Below are experts of layer 4 (counted from 0) of a mixture-of-experts language model. Rows are named router (the router's row for the expert), gate (a neuron's input weights, with its number), up (a neuron's input weights, with its number) and show model dimensions 0-63. Each number is 500 + 50 x the weight over its row's rms, rounded and kept within 0 to 999. Numbers have three digits each.
Before each expert's rows: "gets" lists some tokens that make up at least twice as much of what it gets as of all text. This comes from a sample of Wikipedia text that the model never trained on. Tokens count by the router's weight.

# expert 61
gets: " of", " that", " from", " on", " with", " for"
router:566485531456475452508530603440438466518455587425577503551461528444475390376432513550602532526485469469566577479596484455453555471549537551549531445523446421421418439462498512440473480616523456
gate0:470416598493371636457407472505491442575459520507481606412515417455459552496559542515504446504467510432451476568574559443531506490480529417476500635466396458471510507527637485544384532509491513
up0:500563511510540530495445577491518431504591520411456455486408511506587529442495514485481522431553537414492364534536537521548465509509541538524487402453594519488425478423532477521539471400401571
gate1:497456597431448508473491498462487535578549432468487549456567590496437416479506581482450526548467467484521493477486443506424455512474437568537466434501496501390540549526511401520468498439447525
up1:564468610521555461446516471464468626507467501506488513477536492572497502533507507495493604521532512517484520475455589441445543504408462431542491606504442489442550427547553490570450525491413507
gate2:465479513372513477441415594530494459481501487448513584470498477482452434492448520571564467409554408475493496561561470460392496435586521456546478504467481542464479497551521536536450536501435489
up2:438504491519558489459525528562469591502525503484514430486637488495507525447481441447460513529434463563458472509426535513591519601443571511533515479475542508574531465520496581523572463523537434
gate3:514573469471526562539501613446511415545497489509584477539480491506535560479457620487434466470416494513550485426450519486460512499566534450588591486560429505576537573394512496410434429453440536
up3:563372476475495487470483483456514520415525448547501570444566462399578492524535514522494523416532463486490411494460544616444523470603432533497487494500510573472439519583541478515490554466493447
gate4:479506540534403458511463415437543527530505494494495516468482457485425479515468503473598503522551575537469428476478541439549599506415458427605516514453453502550487490492536367474580585542455484
up4:511431564523479479508497495550502458525563575570454587469453492654560577446508511545486486518523478455500568447548480447607506481513537549531442559519506495416593535458480450592479499377513437
gate5:574418545524535495505483490459510431507464550442466509560524510520444643427484507463503471496527530460531415453479512518501517452430475510583533507463517570405479507517549578507497515398502532
up5:489464556441531449551512432440523520480488526488487511579538463585447586457467521459472466486524533479502450421532480460509514540404467569574531552462553498452492521498539585520524526380499536
gate6:550490483609540427531539403600512516537455520416412457530467593488563465492544495466445564589496527534506475457463539517475435452452513555512477587447571440486539556488519457458497528452519474
up6:479522420487438464502450476476607510469536502477441473555551531563489433449536595515539590511558484524458510540542477575474527525490459508497446581443507502469480471489478574467416518490488498
gate7:517509478449468525440501506483497597479521389524545438461558467526488592502485454474526365481452424415416478582459485414569463464498561468504544472470492462570442496492507489573537581493541522
up7:403548546490471536475515442517532454465505571399450515464449472502488510494463445528521489575507496438471455534469567431512427540523518443471505482508466509494493535576541401474520423398482564
gate8:455470447516464516477520485494518543501475494376426548508473487463448500445506465487433458408471395545373528424534463551523537590450527499542458546503515388556399628533504590471438521466509590
up8:496484498479474494497583464576562455516429429467480557526441509548438522465518539497522472464502420526424484486511468556480516503453455532490518564500637506651444558436498579489526516445595566
gate9:517426508488475495521455428498533616532452476534473623480531538577479475510441582478496397538478432458471513472554531530528513573431469530458464547536563442576504465528434488491539428520594610
up9:466494600518528456552525383539497470468426435473503571451562555590382478509500504437477471526495377501427475451449505471477544584443440574551450521567472490532478401550449481406527418508531487
gate10:444467470513491507501457515479484573524496457403408490495527380543500512551490440528624432572506480506483492594502468533606476517602479494559495464598488483534389449417543551435493528443470479
up10:535533447535470524522406473481492560502501574460414422542588482537438510465489463473504411532466597483526591559498415536479437529516612471479521509509540475455500518428520507518459404493423388
gate11:528515570603623473555537545485537524529460559472483548510449474500521481448478561488458458487476427483427460438476553484550508461504439575453461386540511587520478491520501614558452511545444542
up11:518507476527523431536569587479554532483477488440515566534466462502592517504496610458428508487453466520508416485503552503562534455416460546424549487572539578514513562505436573557492535516529513
gate12:515513475490562444467373568493565456545529475520509538479492450503476508588447536538492444614401502551557507463529449469447527504513525519485450508544500506436481516537445407508502535454500588
up12:530538492487503493425586494546489499557492540572517495549568410459561507462513466483529532578498501556479549617470448495538525460511541509436534518500525453505525533520466606523458464401555483
gate13:448459486521449585396501559448502484549548446534519514493432456549500499525407530477432410557468585537545590530546543498472484450418440388522463512467521507490554493472463436522479534494456511
up13:467516471509420499366469530453469539586556424506573486486426438486471484484451542469476485542511569492580518545561524507473519449449475406582508498533563520452556501477534443451451508493470473
gate14:521507539377535412583552395529495415471495540520534517470581573534510520485527582467418512507452459480459490464421481567451523512462565492578451439477521527595428496533464569521525580529511442
up14:499468614520490374567525528510467606553459492412564507497548411403445487501522459459480536469447460551516540454526562469496509573510513456571534448633466464424423460465547575556424516553523510
gate15:583543499504419525488444501489439503594409498490527471470543444528559526477492584509498498473395526405551522473463493573474516533568498552475518567466421635383497472490558570437517507451436444
up15:466552513441442500516547462536486487462529546559604498606446450517454516536431519553459528499494463422495536569529465532523470534488522543445467503519362437536502525576495548535492529458547435
gate16:545559476487485482490397485547551444437432463458516578487516519456401516605533461593491496498437491523555475538467529512516505460494522512474594424516480531395438359514481497533466558608476518
up16:522451480508517479530467618506499523608557489529467490552401472474492450467479516470400451506531444558481470499578475489486421583469506516539529464449551436495535518552430496446456509502500534
gate17:400510414438498477428525479503548557546524553498523562468429480542527570541495509490446460465558499406485562556470468457480490483518589540509429541518543600564519544459525492547501477483494481
up17:544464470431528502538486435502504427486334578591427479508508490463507522496509492446449483495529516500534481491482454462444554480507533586461539466552545485493430472467543580570504517536446497
gate18:488438575484491473472476493374505548440547447572429461488433489518438627517466410496545564526494516483598508512505563477479554502510416495499594433554533488510538580538558549538446415477505502
up18:553514504499423461471525490370535450483511437470488483526474484477462498530392469448482440496509410468533516502442503563460491525554531524535580452562422478525438523572449450456591386486507464
gate19:445526398423574555499411545483570432520434540441409570578545524425565405453557579522465476504507507398486442484444472575496495518612478417511495465527561515531458480513480474512423516526417509
up19:455501456470448426427574510493497418473539457546507620484467598494509506482505489513492509445444468564594490480456451496622539497497452437558442534546497482554470569472515474485534498453520371
gate20:464488539496558486505558522489512540499469563469476496473489461544458506419481525508530533588520449582476578411493567451464535540371528455545483542571457546572595496507490563428513453533499402
up20:450552375494546538566492447508439396450451502483568518512490477511423458571428440459532508476469473445398458587493507483518569479480502491422561510417426376482457567524516473464471594558468501
gate21:472514471447432538477461497468644422417541473555564453398422517507460550559588563492489598397461413557494420518451536502463496562555475577500517536569469515550542585520514501518517556529540371
up21:550498455518505497523525514429544570482501426554503415586451535522534516526482592567453514396434481548454524519433507520518538527485508486533541483543391508407461539463516536446412528540586498
gate22:507525463476599467446535440446527367512443491552555528583509412465526483512515467519401487503585515468415519489468547530486461599495451544479530577424552438407489501573453459463475430522426575
up22:505560509467423403437477458375499543442483505485433402448559454508475506434423500497517509532458561526586426597522528435516523617522478448506515550530536474452424589533502490515565601492470537
gate23:401495410424614597525537490534546462620494467359518450456464542565435481505510509571468496566462522514464481452547501548403466520525559557601487602444552444501469508496418523444508541405488477
up23:558479525517454516557431475443485599421467495567459473471546483408639542422580494478553537448517437510472543476459445462464574513564467555460546443570423564502509639449547520576513471580527605
gate24:484457616459540531502429492452542464498479487569469497480563499493473512407597482561476497502510455515513623431559481476473478499496457510490526453466437509432472447523532491458483507423446440
up24:487541517518431451506477482456507466545431534531497443484538593503460530447475324560539429486462492492521519570439616498496597494487547523468521495527465457520475495412401492557513601452487498
gate25:470565545578406462465525446503509558406482493522485547478586400554588529436565571446463533476490539522460515534542520560498573450538448537574510459499474519521461530525497486488456536498479519
up25:456533425451566452603467512509478530544454581425563460520497484454469478539525434531553486490552496492473542508461548486527486522502437450431434483452551444518557498487498398565497524530535555
gate26:469463563557493457552458525497446432505518465468450500488422593491540547469498513505563462449532462479431531507609430473545459467509496516498493497529555465402460479499606450619521466554442488
up26:424494571515495569476464538544559405508544505384394511488469569515557496539474494461460555548479492490503615427521453602492448451471520514400490548482504476485513509366520531569476488498528592
gate27:549569571542501474539421490514520511413561545494416528539522424531569505478543431444410428521581549451481489535393604517550471539515483465507546445476521564472488521449396452442524457530466548
up27:472460532488492461474497563505407517456573553546542504561467483434487540500532484496454582435569575394425539573433532534491528486551401517428511597481553417569532514509389493469435471543397515
gate28:453446524487502535391499552579466467558559548492486494493471500578611446559494539650485492421387537474452598503447517523525501542420464444451498595544493429558542500540488489571517478430530514
up28:527529582517560571471463448524438449510463445434512500557476551518554486540416461478491481547453555449512447515501435386511573467493429496521435516520468539581541491511434516398523471501592440
gate29:569459543523520519542556529599573437532477399481406514416523587496567539450441628426502429404494511547473511515502534503483414449457532442501606572458554511520510526541566492443528433475468521
up29:502558596439426462442512517547526453426507564591508599566557533498442508471431482476557486476480509485433534556530445555433471523608565611593519482540393405502478508496523469580516467534503505
gate30:452543522542461484476380465523465568505639537516479558465515411605478527494531515577474441480544517502352463592520475502494441485455510405466495518542553610543449500467503508490494491513514495
up30:469491539485553572526431560617414523451560496504470524611495419564558518482547490513489470478552534487435493613483576472467440453428474504456526534504492594370472421446581452500506453452478502
gate31:573471433452505439420568547534494445543511535474472427481462407515475528449441450495573453489472473513459523589454528519470476472531503459506532455457452527550420556586478464480459488500483507
up31:630512447476520411471497498506444479508491486507448482482449462610528522487442480391512559544479530477507533515435430512518487356499517583476445545533533429408411435550413447507420481488448405
gate32:515538450500479500464511583554507442518518532519557529453556506443495406556455547557440432549461439583526525538517488615489429490358563552512571458549500476515453432474510464470438512536550521
up32:535504533527441513474496504545561486426549541630547513555482545453500478477495458508492489590612476524485490475482560527479476549477504532512556415548433495604517387483490534513599539413495512
gate33:448457413534504504543520435567427497469459508451557573542550545550584528525511491545421456530478489489444523532520443503443506402522401541527498481551451445410449421495440470490451430408467511
up33:470448482546409510549552557488519511515557588476597490487583531475583507544496517619455431507519466590483445559482571477417484456499491542557472504559412480527481491484565473468486390469506509
gate34:458427492505497490565541470438469473453511445524414533524437471501493517439547526630430477522539594563563517593523438555570500484511495454519373542441530370551528500481508490529580497443546349
up34:505502544411491506459568507542525479473556562530507495653526400509516508514546416496440634595428583479499533515603481547576440461510559524565434533466506524515461469524546549515558514534562555
gate35:500539416440533388498457590528527572519536526417518496492493448523473427517502559475502525561533603439479475515485499558380483399439480593462519427583492513446439462556565511469600443554459478
up35:471508481504454570505462565523417350490454561340385519472426390588484389461538418533631419577484490473519523532525535578434523469553490469420532494533507479499536448508584409498472497490423535
gate36:450533515403418546411515465538503516410471505488478450577553561437562510542460418484566446508529474566521465467538493573474465542507566394462498471466578452495514530517540490442504571527530428
up36:554410535444537552514443507631559448511424482519541487446462556468491491487493524540443499496517462502555478513427483514480446476527519478505469525529617458464532452429585441568496570493559484
gate37:480560414523527442485507504416581546532477462427425519470471523503476480463618533506513534481593468445434516465403522541451433550517612555506552437577520467503527447600513537532482493473431432
up37:467432531577518522519452547569423516546638432468588481560503414502573449575471509645543478496469506515486531604540505503601507477448500425508495509498490545530433570409492416498514492478503465
gate38:470474491511544483501587443494478534444456427505608516488505538554465516542509472503461548519570503385513468535481430498503473485506459524441399445550487446469392633438456502480541500597521500
up38:432488481484479497551493527484383485488630490459510522501525509498419497555538457473458490516545500400533516473405514452466477555429468491456580410555481546492497575374433425479424492571515520
gate39:482620470554539495468499505468590479568500543449508482437417439504554522493449562502533545441505517473470491514600433491476501615475502520541464548514451530457545587459484573537561585478417457
up39:580634519498567481480505449463506537509499507433478483474490515412529462510492417515521457504498497472558527543532454472515549489485447593510514518489430504558545568482492490483403552570361528
gate40:468557510482528520629467410469411506434470491472576469556531572519482477495422474489586567516533596506439526448495418539500506527479522523407483486485483462594510444444523498504534592565411460
up40:498479543431531529518476466468453535495503473411529448514575496484511542561487483538436467471488526440555454451592400563543446568601581479488502548534492406561484552442486443508589544467536441
gate41:429518513392438614447458468506480576572457483504618461542525458527516463518444489438520554556488447479555469466494479545509520463497489540489488469556535496468443673487604506573636419538526480
up41:430556498469466541448557483534546552464482502488584506549486529483507492517452449455560600489491520391528506542467442535535488416505499560518567458481635502515508529584610417580570385503419427
gate42:463446507514457548430475557499480512521495490575521553488504459626542462629441534490594593511521543493562411575512464527418556522468523464507453478508480432513510493533574517569545441487510522
up42:530539489465491535508533491461527421466523526516610494586425404414554583582564487386552536496541440455540514506551428538478503529409478542432528509506455514504517467493550503460478494581490596
gate43:463517551445552592500516480402574492420421417509585479508566602468500411602474491503486515460552574540518476435473483471430509516463462569510472508475448444632451488454480479526554525539537491
up43:388457458329522456515499547399441523483495503528492483536504489595521504500569467456528505470525537435470512596433400537464519495545457548484497522475515457509529448508478463501538535522527423
gate44:567493397488480547530481602532488451461464448535546514569460536400541439487509490480513447537459531510510468451581460456420435388498455432517482522478471536510467440523492571541430469484559435
up44:486578462533492428522505520421491472478512549508498502585444468445569478512422541479529492498512458494534377442547440501431448487521448413502479416484471599483539455511498520498488528503525465
gate45:527488493539489496554528429524453452581519460456439526449534489485543547482481437486458436441415464571488467493656589507463457556552550533545479470557393517446469558491426534470454580511426517
up45:502586576525344448457520392525473478508592493504502514599570492484502501446483473501451524509496523499561520493473652473552507432488494442491554399597538484518469488493484522484467495494475513
gate46:518377510468554444409533482564508508469580560521547495533458499491544568509442552509469533496542469578468477495537496443463454477546504526414523443576557441585439526410443603612433496494441549
up46:499519496482418468494531533520517452524502554557457494574438512490512512477463509508527481515470450484527405411526480431564451515552511522452494489529467559550485514407455594520499475504473575
gate47:498568476495537473458451485508436450515442490430430529543486512559538574525363473496468412463536517456417518542503452490514387488465459444443576521546559440502514543534489493454445520375457512
up47:502518485486451541447454405550421465487535544434384540494489498491531541470430599534476471547540503502418532535574474489541464483517563517486473495570511476417489544512545455436431454412532524
gate48:495527480431477472468591511403489499475421484483537465458466506520542542447482572523451490527499470520522575429479520516442601519491481497545410481455484636481516468466445535483460522452529519
up48:562549467469639554481486490489408522588538442585559529460478449529499558501523528512414461602524479488487532512540489529495414474537410499465491550545580455559499472533467469507559518516490500
gate49:447518590519469560492519609485465462566572493502499505453474555569454531516495543487505462470515491346481572490457531509481495562594616492556538482458435491467519529525582496487492508549404548
up49:536462461505554469501496454478568626540465486485404455505552461384559484500474471490499407504530505542543467610489445521450447536410387526504517503614554513491511608456387457478515579423556435